{
  "num_hidden_layers": 20,
  "n_experts": 16,
  "init_std_router": 0.0351,
  "lr_router": 0.000325,
  "head_dim": 96,
  "rope_theta": 2790.0,
  "init_std_down": 0.0,
  "beta2": 0.98,
  "max_grad_norm": 1.0,
  "warmup_steps": 503,
  "decay_fraction": 1.0,
  "max_seq_len": 1024,
  "train_tokens": 455900000,
  "max_steps": 6957
}
Below are experts of layer 17 (counted from 0) of a mixture-of-experts language model. Rows are named router (the router's row for the expert), up (a neuron's input weights, with its number), down (a neuron's output weights, with its number) and show model dimensions 64-127. Each number is 128 + 24 x the weight over its row's rms, rounded and kept within 0 to 255. Numbers have three digits each.
Before each expert's rows: "raises" lists some tokens whose logits its average output raises strongly, later layers aside; "gets" lists some tokens that make up at least twice as much of what it gets as of all text. This comes from a sample of Wikipedia text that the model never trained on. Tokens count by the router's weight.

# expert 6
raises: "ry", ".", "al", "ly"
gets: " ", "k", "ad", " a", "ak", "en"
router:115131134110153105140126109160097097149133102095119172160095110118165073098181101119161089158082129127134155130121140143093140098095142119159134088101137140078136151126144085123133137080094149
up0:139143148092158108168118135130127139139146109103106108164158077120168129105175165130105096124135148157135164103149142136139082111070141155156141067100130081107122137119137126134112152141077148
down0:113101105120115119138162137155195105110113153118131148122077149141123171155118123125135105154104133104104162179130144111159128166132123167160140137155120124117116138122105106121119097120102093
up1:190147116127145108149121149141127088137102128103147160109116103129139141118167123160155107157140145129126114150105092118114163129120140136112117152146157107114096145125108122096120153088122115
down1:126096180132124119175132156093142131148101197126161121084126158105076126142080118123148143109116022104102143114164117112086119112152126132139092140137172161113124116105127155139105132123128096
up2:127111142130108105164132092161093125134150133114131125141113184143153078130176147109116107128136142141138122141117127134077118112106132103153158121106134129105094136147154100122073133114099141
down2:126116161185122157131125127151098098112098121137130130131125157122113145129162114114135133142134171136143097108159151119171114103103147168096117125122155170124116109145127108137138157130139095
up3:122115163150131145169103104126117097132152189131079160049111126115133099159130088153123112090140159128125150117127151158194159101148157148139084150144154135091134149079131148151107089095121142
down3:121160135113124178137134115119146067150117124142080104149141138113126165150137126138104115149155144129093153102128134130126123129136156168100153165146125123143151130164128112147122107095104130
up4:117143162118140116134158109104089144128114126147075140143127097137146098177160138095111143155132116131119113044190135141097104125099137208201170118132109123135155101143137164125089133095151111
down4:147152135123138154118175114113148130112135121113110108097123136121164105136095090098110155146101128188102129082117111131169152136132129113112168139085100156110134149114130115118085135104148138
up5:128144098108058112144111134139131089129152133130173105130141123130111127128116123144126155172105123083131134172127103122107139121118148140112116134149116096084110150171145117101080108110071098
down5:130126087118119158151143149113116130111133115122094127102135131183076101105148138117146096097119051122128134135138163148112091149140122134154140112145118093084119146161152126123158154125148137
up6:153154151113127102142132142125117168125148104139090153117095142140148161134122126141097126174093135129111161157135126157136167129118155154171158106137117097144130110132093125112130133084144110
down6:119130082143145126076154083139083174097132112143143137104103119124147133113114162132127131151148142118158127104097120116085110132154100198130132113130162093113141109139164158118144140127102109
up7:123137133078132107148111150137135118140126136116133120125111094128132100121128133148180112119105142122146162150123149085070135138109164128135123155103139167129154087153157140114124134109106144
down7:121099123142139179155147152116119090157138090131127152089145142103125105100110143141101110108118112105139105115126138116101143162109149141155135079165123144136136153133101096119140108132121141
up8:104081173104140130169115149156118128152124119132145139105108105154106130164177114151136145096093148139138190141113138107067142159127161130136118138109097114157126095069143122126122131122087100
down8:106164134136107118134113167125124124102111088141144104141128171130083158051149126120125136123128088133117111119136163163120153128099139084145122151115147116132150123137110107119150117106181102
up9:135156163076170144116139123144050166122149095127104119123103154158143125120151136143145106126174138135125090071157104106149149133113150120179133102120116088130146149136104128087110148116121169
down9:086135112107119131134117140127170132151140123134131109135133130158153104130091094152106160048156165107138103111103117113139137130113138123130086132103118155132114107111095154132147126127111129
up10:134152163119150111113164148143105153121160086130101153086166157110167092107142142095125142169138152166113130088140139115131154105136087127109148117094151146129094117157149123114148133152134136
down10:112144112118113182102141185178073110127118158113110099087154125068078093134126118150156129161087130158122150135141117125150121120153160111111162120114122151149126154097105180147128117148132173
up11:173143119112101124148119139113096182136129143114126150131110148126134132154147154150143158119134119122122125151136149140134120138122130139156131103141126085122134152099170117115141142089090138
down11:149121115146107152150115163150116136145125131101154127144132106109131110092148156133090142115151107138150149190167136106116106106176183089112138127096111099109161188117119105126148116143102133
up12:106139110145128083151134126147146091137111138119124142117159142114128112094189138167139132201106119088167129111163092143145121134138134158144141138146121086113120141134164107107116157103115117
down12:121127080120124114155124115128129123160150154162133153120147150127095145072127116138142108131126000115155083155146139156135122141129118121131177109147107122081110129143118135110109119127104101
up13:117115097078071138172150096113119154150141136131127147114120109143171108078106120092116114119117148126147152162125160109141142135138113140134132112146134129083151106129152147097092127163157123
down13:150146128145110145110148125158153095148134137147152152127128153128115133135170120129110113129136089071074131106119141136122158155138127107091139144147111097143118120125147102121110167116128130
up14:138117133126122144148119114126130088135138110120081097133124118148168088116121109103132151135098138118159142074123158137121134103120142186116077129111143125107112176107132144120107143139103166
down14:127097120106064126109102162120147113121112162133111141152115088121103115135130118128119141118139107118138142103115133144133127150145129121117099156096136116141088099130079146131123098144103091
up15:121156167084149129149169135145128147107072075116147139142107117160173131094122076152142113126150133126135131162137136098171155118113152156086108154114101128113133152172108097092134105121088131
down15:120122116102111113125123157082112152134135113109147134126111151132099095127121088167134141113133151121157108115127134112093143170109133168153120115152111137150151128167123084127143093163120121
up16:159132143096117133147147106115119148122114124112118159090111160113115145122169089144092158146122130108163138118122140184139168142120191143128126121165134124141099152110120108120095109102134068
down16:083136139154149126105159092133125126136190105118128141160139122102168147125134095174105124122141127139104113133141135153171121152120075111121112136174088162163111158091134125157126144156178116
up17:132130122110095128166076124152100080117129122144154095161146136126108106093167146112111137129149130133152154167165103145108090142118120098139125152074160159114159129166181139112103147138099139
down17:157103125124129115133115130153121158135151116142158108133134112100128135138127117163130183126101189094099125113152180112156167086142152164113150111114114122159120125094165138134115073118144156
up18:162134162128131091113086149080123138124091147173150190120168138134113103110171107108126127115130156158096087146109117148136122151116129111115135052115124150128108109145139112109145144098085120
down18:169099166149113163159162145122114123092107103116149097151135141079124120134132123114146127140093167103105077125094144149147121111142116156127157112136116141124107142104126100119129125141168097
up19:149137129082144142129143129110148103134097126136132134113123153134166120079159136140116109122124129131146157163146116142141115126124130119137113124118131081111128135135118154148121159097136158
down19:155153116122150099123148148109142113167129118114110097123121137107154114135117129127101137112130090148085120157134155149136161146102068125109099086075129125126086164142088155118133177167115173
up20:144132150122114090174080132160112099142139137143140133140111098169114130093136126192133133130071137168140138180148143062102086136080155166107062147137135141140131150155154115133099142127075147
down20:138171140147085137135136110093133148121100109102115124107164135114133117145079136093104137142125120118092115132140100129127126130157128103111123128111127151128089120139107184114078137120137164
up21:128121153106142131154128088158072116116159167134127163125139107156141154190172117189103154123102155140136151100137084128124116120127140155149097135144108116155139143128102101143115150120094143
down21:103088110133174109148125149112078128161122101166151113192130176117135132116108134135107134115136125124107160140115108131148130123119123121111123118142101162120167137133095129155121130121153133
up22:127135098108154129167130133134110135114107094102112079104162124130153132127161154135148120154132149141155149130158185171150143135124150116134120127101164138143167149116142133105118131081087100
down22:126094159124112130115109122108168108140151142168115128140120129113119142136144137136149127130120109114126146100168114085123142106145096127165136081155126149177128130169115131124125114160163094
up23:142144149120104147126160095118119136093139096124151179146162142110121142139115116089157129138112141125135123149148153150128171127096170157174120124153132114128109122152131110127120100082115128
down23:120138100106103149101089132117139175152124113092109107083062115158169107132178107130119079127133145135101121102119165132160145149178153141131136137109124111099133123108137099092131084147112105
up24:180132145113157125107108121145119116135111167145075122097120152137212073114132156159109136156135134099143066129154114160139138140117144157093134085136129107145085133129095166115170121097112105
down24:106141125127104145135119132112112164138144118089105102134111117116147088146101132124097096161104076135167119144160104133104126112114144142087134093114158141155117118159120125146104164105083163
up25:123147154112159115142147127110093116141107141134131118158157098131118130134173122122101106126128125108128117148204141137111114115086149138132155134094123133154122091093108136123134142143130126
down25:099112133141146152154166117170152094138137105124109105144095113172147145140165136105108141144119091164124095130141123127128141136098127116083170136119094107102100099156090117099145127128124129
up26:139135146114142121180183068144130120128128132158114166135132125141176110208121119096157115150125144153159151133100136093124078158096125175083108100132148134103099120135130115136108127121080146
down26:150108146118123127140113106137113189189146127126131101119112139088171144093116129108144141126132099159164132130141151130101119116136124133126131132162153102077088171118135129096125132157116122
up27:141133133127165122156143088172115107118146115138110153108145076119150099106139127108131133140109124114132151156161097140150098101084145153145103149074100084140130113102116181133119140119124145
down27:122092155114174117144112144150150119119132135156121132129070151093120155139176101114107151113108133151099140142133131140150090107106091118099124131125101099154150116108078095132129139126141112
up28:180136209156142122135120122171109110111139095125106117115107087153180106151188120103122138125124134164154135109155142124147120140117178154138106175079139125119113127103108130136126111122120130
down28:136142117102113118104073085129162143121145125152096123065133097107151143139090112071153090140145085133135115117166121111128127177125113129153118071122132137117126148131130153111121128142143135
up29:159140133113169170121129109169102094151144108125126100132127127137137120172159162118122076076139126140166126079125129119115078121133130143194155141110136109122142124151131128106131141107104128
down29:140091118136163156115157148150123117181110188110091153104136146105111149155116152136153090117151128123147084144117115172126073100130140157130161115149162118120106114163122151170117098123092113
up30:163154150084118140171139101101132096121107072113180121127124138169135115134136111091155112152170159134135114121096128135120136113163137159155141194173144097087136177142132119161131143121132137
down30:129127123103086101118112148140191178096087162129107147116122153097095144096110125128117106147123112170126113124115114092135109100072128176141120100109179119098116140084131115098116164118137107
up31:092096145161149074179106120173132119093144119144098145128081108115152104150108103170109117104120160138143104082116144146107091122108125151101143148103130078122134130112107123111118124117106130
down31:154116131148127140142147132095135117102117134138182125155104135118125161169189118118130144163120141094141133055117113135139133099134160137140140130111162137098136104129163142135151136111098140
up32:111133109120130141176121131107173148115072121156106151086136125183116079125168132089143155151107126098121148130140140142122100145113117126130118089088154178130152179143162104118124116140111155
down32:139137156135086111109131109113086119165124120108107079133126160066165142181080118125126176125121122161151139116106139099130151124126135169114125134160156141127077098107117104076094130104129126

# expert 4
raises: "\n", " L", " S"
gets: ".", " of", " and", "-", " to", " a"
router:149179102116148112107106094123126107076130120147106191144094140173129122146106140150138097078107121155110120137140144132091079123112162139107089119101156114112107086135118140093132160133090146
up0:145137130107113131145106104142121142120172068132154086109109150130140092108115161131145155135134120159154206122131139129129113139149101132111121168146145127118132110089151119110131103125120103
down0:156116208153115179143104127082124119136119118133162073113176127092157060124159174152138137149112039154153145152157146132169168126144106094192149132109096159139124116084136153144129112116135131
up1:158127140150130139159124108115137154127149122147128143119121167128182095111137115126135120093139163146140151168103116123103138093083099151127124156075137134099162146106145099105134156137088087
down1:139141170126122139138117126117117126112129122113084202144120133084088133097099134122192171076129099147122152139110160135092099097165132121087156120143157128149147127141148128159156145097142153
up2:169116096102116137132091106113113094137158109144123142093091103140180132117143158128150159128125128103113127090127127127152114111080153127115133105140133093134122121118128134142144126156128097
down2:155163104113114137139120139123149094117098156163146072130160093168098106150106129140145168156127116132145143144128104106184137152102128129136124123111127141136154137144133090160103109154154117
up3:117146123110124141130185117129070134153166153115145154148156112115193141161147113166124115108148163129118122155119140079079132149138152173126104118124133088113105135142156139129124139073135165
down3:194118129115138146126121169092103145140102117125164122141140145150135084116140170155142132131149146165176127133145131130113158160117095119130113123104133119150090116140140115130147110095110120
up4:101081169147143118182139076123091165072132134143142114148101140110154107118138130138134156134117155161156151148127154140114108087106123157142139135112127154094123134101162113169138126124145152
down4:141110150163098138147104109138116137104160122100118086170114138156166094083145081176138126157106133142172081130180141153118153135139142132134136143113109152158144102117090095080123172089154101
up5:112135110090150117132107096133097126088180132126126125124100124162130102141120157168145122113079100124140147168153147175097087114088164125154084115136174105123099139135125139119130142111144127
down5:093115044148109117141101120148101155097174127139139057142146128096152111140100158138121119102147082142156133146147122165139107156150113104134106145118146149118130117122140109098107123186120100
up6:152129121162130092126100117103159088136090119126163137112111131158157169116181147155188163098127111188159142136123141148076105144132130130093158131108126122121135117109125197129070137141112127
down6:167124125129112126085123140127156162158101128129124151123134159164093106134167158132127136139124152111137103114111169123093163118157144072131105154111139142080176088074144125098125159164114112
up7:119062119173168139128154128138136140115115113172111130077127141122113142182169147119136143091146161137122175085111109133142092151073131135135102144130114134096108112068097119146085098143144191
down7:162123143116138103175077116179138081145143074164113125119103128081114150135136149072149111130099142106117120117132118154103091115157175093132100108129136065127132153114137142151140140164137180
up8:063150109149152118145151159151096106142096108116143142153126108127155142157157126125133144116135125088115150136130123115142157112111134158159166093133160109073123115154108157064111147123132137
down8:084164105114121139110159159175135142102121127170117158139097157146158144147167117157106177185143132166123140119149128126136111100102101147103134095152127083152173124126130127097089110158109086
up9:165111150112118111122127091097110112149157113120144169113100128135149102111128144091093103131121135138111127156149133135118096100117135168163087099136135137131123121162166100134127142143089119
down9:149110108127123135102156133089143153196149148124125156145115168145129134088157142077119123112147153122145112149164095161153091163127149192108149098133111127149172107129158128083131099099169085
up10:117122130078144135109122129127166131097109150117143190091130114154137084094122140147144157154159126096122157123138128097147144133140116109098132147070123122153110111149209128135124130118134131
down10:138147195135149167128136151093171105149120086094140143129124120129152128121155106126124155132115112083135123130121132092130128115130156119119125124100117163148121096133145138126103178120129093
up11:156133089172135145151145105091154135120091144180156124137106140136137108125114160144120151154134150129114091118185116153093096086111188143161138125102174112150161111143113137136157139097146094
down11:152125113131118106139136167135166097163124128162084135106163114111127108141166175092118101129113177104064089128113141124129161110139128166166126158148184159124141118110120121127114136120109136
up12:121132137126101119115103108149110147130131133120109119145118109116110087102101156146142136101129129112157132146164098148097122147133185164103124157147141125137084117094147079151109136134139157
down12:116123132087115094126081141124118151131175127156082083133105131146130107115119151131171110109099038082125141099168149107150127137107073135094107139139124137112090152124139161132100105150148172
up13:119138100111148099116151079098120117082149144144115110115137101147202107122159106115125148100118139120125134116100138132123074117151120114135107135115173074096138074125109160142101110103089121
down13:151094159120146074122158150144134080069087171155140110143108124127164152138128151180154131094119051107132125111122143164142085131128171113109098124152110086117128144126108131132163143141127144
up14:120155096105136099126163096178092141046111093150139094109137125122154058126126138156120118133134150122126138098133092141127120117112127162142116135099135106108147113150144119115107120136145111
down14:136100138114149123150094150141173120118136166138118121085157130147135137130135161112137134154116108119128129076118125114162127124104133148113158149144101143102103157111127119100116083127182112
up15:133115131115147140136135077095127133124136105172107136188132134103140119129122180113129165107108155050120104098079182133167110083144118108142116135119136128148130139113152143151106161116089115
down15:125119114149126118140143122143123151125110143154095118128132119124123161126138142144082153134132142098143089124149095139112144121162176113148162133177114144105157140126122117130113130109115100
up16:096137133143141118141123116149158116091110111138145138115105117121154132115143158154124161103138148148105130134119189116140103133101171141158124112140160149116110129102120140080121153149149123
down16:159110148114142094135131117116103164125123150096151142120154153103123114129136128103117136105135040079145109158148134137118115089125130153091110136172126062117111108150153161133115129120125162
up17:166158170186116128144122079090119130128131095116135134156127099103153143129122132162106103121140141130116134128133185107128106130161129125141112100098159108085069089144119133095163156098123126
down17:130145132161149127115139128182143107113088137119137130136144118140169128124121103158105103152163149099137117178129124121091121144143127106128135134104099125166119145141136108128117127103116126
up18:145101152129135116137126124118147092142144155156142139169114153146155124127138166130138113141093124147147118132162149199159143170112170119118143124131118135101115138139129149113134120156145155
down18:112136134122122141137145088134146077115138141142137137116120127112120123144114153106082115121100134126136149149183147175141113135132122116087147100115096166155100100140118171156129083119146113
up19:181165098153194131140126171115126097093116106060177131132149116129128140159157132160104117111102156111133139150124109151123125110134132136088113096121141101130143132154120145153180099155146142
down19:090127119122129163084111131150134164148140151115112115145093125150152058104100102155077154135109123143114113160181125097139157111065116143143132130103144162110124123080123166084143108115121065
up20:128142124127130093172137100166107129122139193141094123142097108136128096154120105143144107148128127147120137113079150139078111091100159101148106107094141129103071152107115144148101181135096125
down20:119134135133099089169115153112149134145101101129106136107123155133100193111158140098139152143138172100104092109142125114082161096183122157134092137125111152132106118105130153132153068106093126
up21:145110148109156141135134131113130137115156092130153074138153124117169146097118156125103167186135122115142116101113167126077088105124170123123077119129146120120128107120153139120168124150138148
down21:125157101156127145159119091115156113090113154145172112103146143109133107146125126170155136116109107141132144170128168120174112157086128153157107184150097153102107153139117120131122137092097098
up22:133134122135136083156128143161080126146138134170127187152122079145169113155147130120106105167122122098135099113111102147100138129119161109110112112134135090095153083155151150139137150100129148
down22:150153109112128161104124163101138166127136112095098115143167082132123132138120148130138127094128100093101077127098096152124139121139144110134138141149163115105091147140122129135112152103134143
up23:162085094160196138087124113172076126119117086097121124094182108119118153166159156135125172131106151165160160134120152140152126126132118146127143131103158146132114102132153124071100118150110147
down23:131156147097079135124107126109107114141104122109124137150105105165147118133136094122137130122132079138171108144145136132099087135122132101097152140119120158112122119155114126124146161126137149
up24:143158108136155114089116126129139123069088128150087084143152154175152167164160141135084179152147132150153127136131099149125051141128112115112165150094162128111203108124107112175134122122069142
down24:103133101147158094151109145124179149110116101128147134112075139118110176097174106170144106162122132131103132138133150154166115112123108107198177147115133152135176098093129115138171125093157104
up25:154088094139158127137094087112125106094122109157101105108182138134121168057161090126152141090104121134157114135144135127145102126123130128129162123081102149132121111110172196105127161127169115
down25:143102129098115130105130192083135110133107147115112151114150102091122116131154163137140123149165098148100143124119123127105136120115154099120129133140116111140110120086156167182128098098137149
up26:108132138114097126111153154075095088162180142142170124108139124129144173173142149157121133111117161131127102075152122147136135126118129165141101128106132109075161124125128104127118101105101139
down26:120156145123118132201134116109111161136116151095125150173152133123144103118144111138150094101116147121105112128118118165131097113144094164110108128177148109123092140155147119168093143171121168
up27:095119130131139148123130098131109115119193119179098151151147135096106132139107114142140122152086124147144114150148161108094081133094099187137103128128086155106088120114149156119182192087158109
down27:116120121136110127141120171119154182084114090119139116118120122063108119106124146135115093129144071145117116118152153149125119197093097164161138137156131154121145132115110071141117152164114123
up28:138133130131145092110111088094109157161136141141114138126117137111150125101129131147122137141080137105129135148115131129104144114115161174141138085136168094161139114074131151101107125110130115
down28:107109135170117099115142157129123132098133109136131114102135134108111136146148190152146147157132143114104114087149123112065109194117150091091174153173144088154088134107135145139170106141083128
up29:177132115121145118128121119170108096102106192131146143165103122162143115115164103148108091121099134098127172130159144139127085115115154171115136140157131114134124123156105141074132148102131072
down29:123101091123137115098084145096119122153160123158130087125155113111105115156081095081134108108054142142169197112147108146159125162127122096210129129111105133108142155149143142134108142088092139
up30:180076133134123143183093105137129107130139117145176123091119142135154118110141108149124140150124141127137109141140116168138122128096150139113127132147106134132116090137117094116113132114151164
down30:140154140111086149092159129148156142145113135122114119137149094104120115139121103090162110125172124098173135115119168101120136098109165143115120123133128111071129135121129119118106113186126124
up31:152148096116112151126118136105064148139166150132144114098155138128085129169115148130134089166130146149149118132108110099104117142092182145122136122104121153112114101134125154115077182102144154
down31:153134165098125113117161172130148117157133095156146140124112132142110141090197113105105114158141164110115090147087180085139100135097166137119171172147138154107122143109107118157138133122092124
up32:165159130124110129130105127114127126123107095130133131183083110136134152129147122149111101130143145125212144114164121144129146156105162139100120145145145109136181146155148149104118162112124140
down32:126102100082107138118067101146128132113133134146129121148123137185063104143133119141215110159162129122133169154098109111098127141128150102095132153138144104147084096138098155140131145117163129

# expert 9
raises: "ag", "+", "."
gets: "1", "2", "\n", " C", " c", " \""
router:159118120108137128125146126132081139101116131143128131090138113144111096116135139119111115174091113162101137114119152141114110160127134145152087096079158117065080130103110147136135154129134168
up0:162150148075146120159162118122095151142143127142122120172125086111125094074143142137112141177096111145102145145157097113114099156066130123092115130099112136129093148163133125128128142144143159
down0:169138117183148144095096135137112129101115113148126155131129117112099158106173121110126107142131144147132113107099154105154137137113155146124116087108119121149120127146092095113165130132118133
up1:161088125091146101143114108136106106103122106120119148121132104086123093129130129106109124114074132158138128115131120148098086147069138091138122079070144135111078123185130128152115156103079122
down1:112127056142126123118135103074100148095131157102095131120137097147128131102155118118117097141165140162124132118131066112149110126089108174096117156117118123146139149160125068145069169111122102
up2:149127143096108144139146115145102118132162155133100096098139120125168107134138170136149120127079121113141120136154158201134121172086109171139128092087143139126114155118103123169123109122151126
down2:123178139112122180136127157139107112104153129173123105104145142079127168160157143169132125144116064129134169160076153139129140073153131084118112171093154126138107121135159128146154087082144116
up3:145123138114128106137081100119141163110099127156125125155129097096134122127120125149120107112145128141157142124145181101065132189099117149103115120098153152136118162152161091133146159145145135
down3:140134138125112072160143146148109081106152150140104123136131135130108134095118091082130172163127136133125149099109131115144157134125160143126136148106137141142146112124160166159137133114131139
up4:125111135097116159160102113135170128160131060139083198084151123142188071138143130134136106133153152144143108143101162119085082124125116143138134145111168097100134172089077146160123119146111150
down4:151118120168096112123169126083122200134183141119152075129178177110162147148117118147106153136121184122106122151157141110154165108131122120106128158127156079094115155087135157142168113148110135
up5:102149134159128148099129166119115116131134156130149107144145129108121144103138153117152118140129148134130117113122087125116120134144118156158119153129162107172124155105131095151133119110133146
down5:129125122119150126154148109143165107140140122109138133141127117147115121124139119130165134067138166175131183142091118072091099135129174129119170121147089114112101143187189122129090141120124139
up6:107161144121136129143120117160123142084151072120168147109075173140154061086125138166168100152140122131137147135141106100128124150165166119118136142126086136123095100133125162096146143120089120
down6:136123125169134164137115128151097125115132149143139135114115134115089087139130086123119154133130109109113083125120138135111118167124100185117159113152153114076157130111089099134090093131138107
up7:145172117172141123084171137148076099130171103124172099092115133123139134154150121151154120139124142130171100096109146128115125055137178139135107171117105127092107140053162151086093135127131096
down7:156131142099155161108118136114159147125134152091141096154127135098118135129114145140082150132124090145165154147161164120150123141148114123098074133111131168136122121101136125139145086137131143
up8:114113083123113078094095092148135160102175142107118130086158145144151123141147162173084157085126132107118174110124098091101107137082157192118100097111140145138127134142118126151104173126119131
down8:101109123164146162141118138115107129113123089120095121094107157157100140148129124093110127156145148119123113151125168155124125115139165120105117101145156154146131124122130159098141125123072140
up9:141145126105151126138110123139105196100105152100177169143123130117140125093152147126148071128130128098105176117154125087164132112128145145122111119104142078129128141159129165126136108119131134
down9:128114176156142111125128159139097150166145080130123139136103105124089126115163139139113144131078080140091181137100140151112117141125160114134088121109124124120160109083144066200138146164167070
up10:173144183129150113123102166137112163117125117150124138112138109104126127134107119107097092115128156143150163133100148116105142147108144161121112129130105087125134136099152127111140120133123159
down10:114118134149136080166118127176149080122139138149124151075123152121182138121122165089153134132168100123143156124124127108142118119111117164141153128134097141118136142126107141073160103127150127
up11:173136117097145084150152136180091162094118145144108160108082099100134133111118166122110129091137119149110096149141118134127090183129193104130110155138065094143114158135154112132163161135109130
down11:080140174132150151153119121103145079073097132171140115153145155115139098142131108075127086170142169112134120159118147133121144132160161081113104132159119099145123128101138091115099107132176116
up12:148125122175124143083117142119097177115096142135149130074141139105122149091144119110101132133088151124174144114114121137082131105086089161146114119144114151109093150152115174090137114120135119
down12:121135136109099156106144154087165128100108150138147085137176098123129190165124133146190119152120054088128118130092122099145136115133100115120132150130101108130129107127098115133141142121140128
up13:140150151103109112113109084131177128138113141163131123125117137115144098180106130128145095127128111116097101124137142136111149162113096189166151148107136114121140077138128141138140158113103127
down13:131111125131122115143088127135133159134124091122107113155131124156122149120111140171143090116154165145165135144116115089135110146150089149125128105101135145148139116069147129154101137088156153
up14:154103137127146107112073140113156153105141123142142111156155123123127080123160141147095117125124131127090154121142125149098125182085105149108101128093123124121124127167114162110133115158118128
down14:140147159147119114117111143109142110129140144119145140126128096130104133120157134119156093129118081134093129104100126151135167126134133130119149161053140155144103156188145096106130095123134109
up15:141161118156131132150118094100115107093117152150108136127140122160127146138111120093134143140146154122096144117143141122121106158132126162126102139087140093122141117152172155118146140107105181
down15:128152098129142144172128135107161152124139133174107128116147133114133122147144149111150143084121118136133165111089127127155100148147116080110128132151114128118122156164155201132145150120149110
up16:155161179129135146135119111116124150147154136113144113172105114108146130129109138147133143111100116102120130090158115157098135177113141142132103146148116108125155141121130155120167080108077104
down16:134128113111132115177151130127172150084132123143144161108098149128131153107159059103144085172109142122087138094099116117138094115151181118168128125115081100139131118148104133129159148153091132
up17:162089153135111110104141121123096131122176129096142174146150123120171103092078154166133117113138107146140136128193113085074117179112157151116133123094122113107102129138139105115161168130109127
down17:155134116128104116091084111158138140130120134135180151092076168146178118100115131187133096166093092106146137132138151108140145102197147088130148160106114104144137149108112144099151094128089177
up18:107095165133147076148092134150083171098143114133124128132144115188122108144126092126143110113162150096128161128103134139084156156164123121136147119085110095109136129171125093080118121119139142
down18:131117141119119131155090134096129087100157098134113124133111093104125146117165095130109089075145149137116104089112130137124169138179103103140133128191109137157164130120135166159134156146127143
up19:168118142118119129130130137103113155147162144110142120164143107143097098082113140115105103154160155141159118154159115152134083171071144156119089105137128168099083173145083080156136137135148121
down19:148117137086148181137163156147122118111146131180123133130114114151167074142144092058129083098170137132190145098110142121105120137108122119076148122144113114113120123099099082131149165118144120
up20:179148116107178121122137122142123168127141148112170121125143110141119099149115166154128117134083151129087167126131137099131142157100151157135070091097143165123066133121143189114126126140129160
down20:147128119146149181122117151124127134152091140145132120104091119100114101122159127146127086117161083144098143150109130104140109160099131128153130116134133109166180119119091129135122160160109101
up21:157114094155125118129115116144116130126176144120141162177130146102149102130134142125159095131092149123165140145156184136121123139140107144132151145173139051125144147183153134092129118122103127
down21:136140125138130105073138132125193129123176157143108148115133079131114144110123092109167089121123047133154125163159113128154091173180120151119099155149143153127124139124160170137131097087116148
up22:156107096114142147162118081116084124108121102135140140126095128140116121130137124137155136174124155122114117092061135121142162138120137110153076143096147146107096196123136107141130162137129160
down22:128152107122148091118128108122173141126112141077148147085125156104162117118096127067142187077137134145149165131139041114115129050120141138149151128122129099133127125097146138127093162122138150
up23:126101168125116151124108122135142110100152130122139149113120143109139110130158117125114130126066158133147129125124133139131094103108121131091155107117170112138115117124199115175118124157127155
down23:135138129166125132161138111097154173113139159103123155127123175133146137115143171117152130128120131148132052140147087152168156112154108145179142090114177109102136087080107142135106158121143111
up24:167120122098133137101120125141119184138123140156133137109148110123119126111144143125144183104076133119150128114143135148132133148123110154094153098121157128102097139134164152146132118107110135
down24:101109140135170173129107140087081154115168135130135127102106146109089183126125135143180130140128090121116166091116110136116112147131133150104138181111101150140152117103165122134183116134159113
up25:135130179114140116094078111136113173121177148144150107085106117129106093114125099121103110158111144099129119159143171119078122155140123154134125133139155083116127097146187133113128141140124112
down25:142104068133147132125121132114141085131160127168133142134105148150135171109120130144147094110155081142126122128103090107165076125106150132108134123148120162125149100152148165139148110145126107
up26:129146107124158143140129110166153154158105106105118131120131157144149109125149134102128164157121168123163145119142135129124145139137114136131147131123180111115094135131183118114092102169123133
down26:098126087135111137115173097125124097126104146141128115186107122117122143152076126090108145123137166106109148135158093157124115123107119137136098103164129124121110117176094128124105093144108117
up27:127111144135131133116126107127109114143113131171143158097132125110118124103134117149099148111106124111141127124126205132147117129115155113143112132145160166133148151098171116127144135132160134
down27:116100130145126143155114102116153112140130147130132134162131139146105129103067140099151128108116106131124109101168113128107128141203119133202119094125148134093121149099118117148170154111129140
up28:133154144124117092155163128174106071072161156117076092114143087099111123112123132134143138144097146093145092125137121147110109106139172129124105156152148132105159149108102109098112108137112136
down28:115137121092075119113116113110143127155132095087157128122140121095113130130132142133134106113129108116119135136112161095133141105123160114114113165118133144104113131141121154103124148142100082
up29:172138190102110152145118160155144176144080130135153116128133120113166103132143130103150094126089129112107137094114103124123098183131173162109106129076117141130127149173179125167127116165181146
down29:152134126148116165095078114112163146095162130119139120139130127142115147125086171137144155168114144170096113123165112113116091158157154110113134146108093158161153141135148131110101098130130112
up30:137106141173140130114107134096108108116099067106125111191145116162147120143139151142139128117157118131121134142134189121140165119102098106125121141119152120096138064112101189088171111125125138
down30:117182177123128148109127145125122148133143106148183113098153123136096134118146121157069125180106040131161143168131107094137154112161113160112137121094153139170113153134086166109120111088119139
up31:159138119080158141113168133101068088142109142136120142097077146129142084106127067126106127128055118110117143125188114115142125114128088157153127109126130130126132147135144130155142137075125149
down31:105159176123088141141107134070120164141110129137138120137135145105105129119101111120175085143114115130116130146107160171132114128156097077143153139104117125097156166095116133140095136099134117
up32:132155114128124121160144095104090152097117185170152139119115119147154123159165154143168139107101151149117098125113152126117146166078132119106113112108167163094122134131108165079136121140117175
down32:109132151113144159125158120173138130138123156133170150114160102160087131135172124135102165164130125131110187142096101102114089113125144120104102126102106151113162119157131151123131108141154169